Experts of a small language model: width 160, a sigmoid router.
Below are experts of layer 2 (counted from 0) of a mixture-of-experts language model. Rows are named up (a neuron's input weights, with its number), down (a neuron's output weights, with its number) and show model dimensions 0-159. Each number is 128 + 32 x the weight over its row's rms, rounded and kept within 0 to 255. Numbers have three digits each.
Before each expert's rows: a language model's description of what the expert responds to; "comes before" lists some tokens at least twice as common just after its tokens as in all text. This comes from a sample of Wikipedia text that the model never trained on. Tokens count by the router's weight.

# expert 0
Sentence-ending periods. Full stops ending sentences in encyclopedic prose, also decimal points and clause links like that, which, but, when, where.
comes before: "\n", " The", " He", " In", " It", " This"
up5:153097159137191098141106134148097137147126128158127174116132149141135153076157180096145152134112144111104155127097100132097120115187167125127117086146140116126179102120150189111120108163153148139110071108147139180119058112086137215164155082155129152164185084206084068093114101107118126169150124057109105143138072157080133116081085183125143121122157108143135201122087122141143143154085133137164197152168046157155105122065153148126108149137124134088152092088120086123073114162153096
down5:105154097184132126103099153183156128171120111118119087195140089112174134255180091080146107150154110123122072087073122101127134148154117119123084129167161083144167108197152181123075102109116045096106159123145162166093125113075141188119136170149137118153137107132114164100152127144140180138111211136113105087095089140134139150155155134075134098170123122145104079123128105153187092100140065067106100158123131170097106105133125143131123107120130107113133115143125146076135136071144137

# expert 38
Numbers in dates and tables. Numeric tokens, mostly day numbers and year beginnings like 19, 17, 18, in birth-death dates, table cells and scores.
comes before: " |", ".", ",", ")", "–", "%"
up5:115132159182131146193092088126113128132134163138138106133184106163129157130096156123189126170157173122100120180155069142186122148114067174162105070156159123146115171113103104163109171074083105117156185144131065108140101120142150055145163080136152133123089130120118096092186148105120138132103177129110123158116127131066096172109085134098103059125113161137135083144131181139110160129131120097109091123100176136117155073204168138174127143133098145191120118203152039107116109115146127
down5:147111093103178100090144152118151150156123145155098083116102105054094143115186128113109143119081105165115064081054135155109110127153119098094118145114142104143121094116160183097155134090173207087103113133118125159075119100140041193126137156101127158099196136131143168130088160136144075110157099155169059121120123045176133116147137155149137110157169093150095131127184116159162120126132125158123161115143148133116117183113147118089145081179211114113096111110123208136153148104093104

# expert 42
Coordinators and connectors. Linking words such as and, or, as, than, to, hyphens and slashes joining alternatives, e.g. "two or more races".
comes before: " the", " ", " a", " be", " re", " also"
up0:129154151115126186125149083133119100116118154100119111142133160120097120139113119158110137167092114111174158086066100119158185122069136119120147142073142111125124150137111148090147108136155087153098153124116146156129117127076196081127121171149114091133170118136026129127116133115133171142062156101135183107114066223138098055114098135156161176188137153080107141163117159101105123092146070092124131195156147104153204152165124112144131045093095138125073183135099152126114138167111081
down0:162112140165086134118179143182118180108069139119133100112076164120085110123089116147087131129130158129140107062195139079143160105162146153182166084152177141135070080152114155114118077148090102198149105120200119097088138105130155116099111148102122121105142104104141146073109155177136142093146115139121116108130187086081143110181192151123169089174191151158124145135123109122118117158123105145084127098103108102148013152092114088181114128134160142078141102179114133111128074167131167

# expert 35
Institution and group nouns. Nouns ending a name or phrase before of or a comma, such as office, House, University, Party, family, and abstract suffixes ation, ity.
comes before: " of", ",", ".", " in", " and", "'"
up0:099119160179101101142098111214086156097132119127133206133189182142101153160153147157124108139089153113170101184127086104145142098148172102125084104102183154111139102129139110102174101091178161122094094077118198151116114108183126177125186134235158067102163100104125110122143118143111148120137081115071100169130089155098121076160168121107141098124092101154141188151099102172126123082120126103118138144121120071128082168163081108153128139121156132135174145150063101152095134109141111
down0:115156126108166110132162165106113156168174124160137115180116090144095156091146088147094169116164109164162157173154118122149090157115138102156122104127120174087077141148091102083141113126093127153191079156174086111133048109152130062181140118111085120128152181157169108125107132129127071127078175086178153109135175100150067118121130137130106105097118128168037081146122147093085145193039138099144082083139158096141103156072123170105178163097114126181167148116153151136128117114143138

# expert 56
Table cell separators. Pipe characters separating wiki table cells, especially at row ends, plus semicolons and table header rules in sports or discography tables.
comes before: "\n", " ", " 0", " 1", " 2", " 3"
up5:111114103169089195157194128114096161145103150143156123117148083079108093113108156189189075155123167128167088151143174113162147140117123156121176175119109122196075137101116083139069112094187105133149086089129163135131155134124116179145135106133169075164147094158171161128050080177135139118157155161120148135154135098120103129122113154126136111096112135103085165136143107056087142100120186124130154111183086151098093122158055194109107091131166139107058082148152074102128147124140150
down5:131105084162117142139133161114159143110134148095067157091159134111152100065203113152110117108074211091138113119136175063135140081175117161121135093125131152099125136201143143093120102106118141115197128107145175087147104117166160130099157129118161100091176166117102126108086126122177169062124128124150100086165138108115100178158151131141178112165140143142176123130139140106142062096187147144100158160154124056057184149133128081098086037111108124124133146141091115094123081116082157

# expert 32
Mid or final word pieces. Pieces that finish or continue common nouns after a short start, e.g. win in windows, ion in session, ance in substances, ate in estate.
comes before: "s", ".", " of", "d", " to", "n"
up0:134064135134115086133121122161147105153165141119120138129127157109164093175142127061161133169130098137104094113124175123161109102149150157128106161144175136083149138147213153132109093095120103147133117169183163155145139154129164078089192152078130143126142144088077124103054117136161130144172155146127071141105122118051067085083135101145153076135120168128122172085097121174143089076113153183116173140094137073203099156131131178115104095105193099139086147165123119162105118118080054
down0:163194134128089150140141134139136116122089124111116128095118068159113136105119139089108116132143135086114087165157182151109103137102111130164112156117118130111001134105140104091077103142165176171160156178034079118075085155190086194124120152121100199127145122132174095164128169094184073116104088172152122139139166145129152103108142135105150137160143055122163109095097096154158130134165076089118149157132135143122104099138135102163090150177122112106109097121114155097181188086164128

# expert 60
Word stem pieces. Stem pieces of common English words before suffixes like -ed, -er, -ing, e.g. football, fellow, Scotland, considered.
comes before: "ed", "er", "ing", " of", " in", " to"
up0:135184083129071127152179126148106114125091164103152128086108136169064188145075150138131169165116114176121129114111166115156146124146118125153106136112147130137149087123114141085184181156188138103088114094099113082137125086146099112148160170155114091105133114119167145180165072112088203105186113080129189095122118178174183125101102140111113093091156094107135065085149121102103148086172094104149068075045106163132122132170157058127145152116146120150072121123114146134168129169094142
down0:169175093148140113085174097100114125169137129090174087126136162139129133108114073135086201160127125132126155106124141051116143096138167109165150133099153139108137079110133106140149186143081155156132125064107115108216096087162115130135123176089116156138051138156122147078116067085195136134091095110151128157132135173130178087168085165123119121140144177116127056105116111072068149169115111153212122117092130080158132132166172117111123098127163089126081174119128128110115108148182172

# expert 48
Sentence-ending periods. Periods closing sentences before a new sentence or paragraph, plus decimal points and clause words like but, which, though.
comes before: "\n", " The", " He", " In", " It", " This"
up2:152162109160139138146158180110136126126119057125132121119141112145085126132112098086101174177106140150080093077122035092155126115124142081139175148084104140079130126146149137155158126104113142175129123155130064060140104152149144123108096156134153152137122074088116123145145158120106169135108151102142176159187147092134191157117187066147171142224107121073123145140107173150124130125147048139116131148129105045092148113107136115078149150117118131153110120134057125131208112196131183
down2:084138145135146107107141097134128123150127180070081123106144127096136095207117110075114137159150107087120129100194130157136092198160063127161149133099152136172130153095092154078156164131131157122100157142120181171109091062143148109151149116172110124196154094190098089140125122104068177192106098155140143094102066160165149119135067074065151186160092127152141126131155079129091147128177154103112064106124124166114104114174124132155146142108099163142123141048134127070115129141152124

# expert 44
Infobox field labels. Field names and word pieces in bulleted infoboxes and taxonomy lists, e.g. District, County, Species, Family, and Rubiaceae pieces.
comes before: ":", "\n", " (", ")", "•", " States"
up1:133117091144124164149131083067064110088128094093112109137142131110120150091134178134198156129111155138104169142076115131077148147178151112149168116088160093145119103092095109123112109093129139116118134080134095174194127155093244084122130149143115136170096090215154123117112127116126102133093122089165202166135116162073141152143174124100138160094160126140079078069080145105095105112174189179126155135112124119115148135185137088072162124103131141193102130070133117140136128143092095
down1:093114088084116150167128110145140128170132129179128121143140146124051113135149039184141180111227131196178068116134144171168126147130138109171107145108132136186123123125116132101124120121078207102102137102188156187100132106103086163093120139086130188115129122072120123129091149067105128147164134142089157105102149127078097112175112129150129075144077103111168099138134114123103123119145089114166171114158163168115122159131106152078130072141108063133073102092107133112062082134145119

# expert 49
Mid-word and list breaks. Commas in species descriptions, apostrophes before s, en dashes in scores, and word-internal pieces like ach in reached, ough.
comes before: "s", "5", "4", "6", "0", "t"
up1:107134118207099140162169137130081111118153146107078149059212079142093149145151077150169120138200130120126135096086179135118130114095118130099122154084091127141166103042154107071164127152136087149149045136136150167119161131119159107149113162154109211111157038111129164164121157169154115144083165104095163150119147158160063135109100149127111126138148115088153153118129133123056152140146110099111094124134137105197095116089058147112122073083115119124142172109112093137133136147109139
down1:114094150119178156155096084139179082159132185135077179133135128127122097112095171118177111127159137054167154125087057106130151155151128145114156147191052121164109137099129111159153100131172140126160121121113137101090122165130138129137118157183128111129142196133102147140119117179147082106133122128066111145137098127125093127163108116101131130153228094112117106148124126096122123160125119120074123110168136095122059130129171155106136156146098218209201150048103102105100090091168091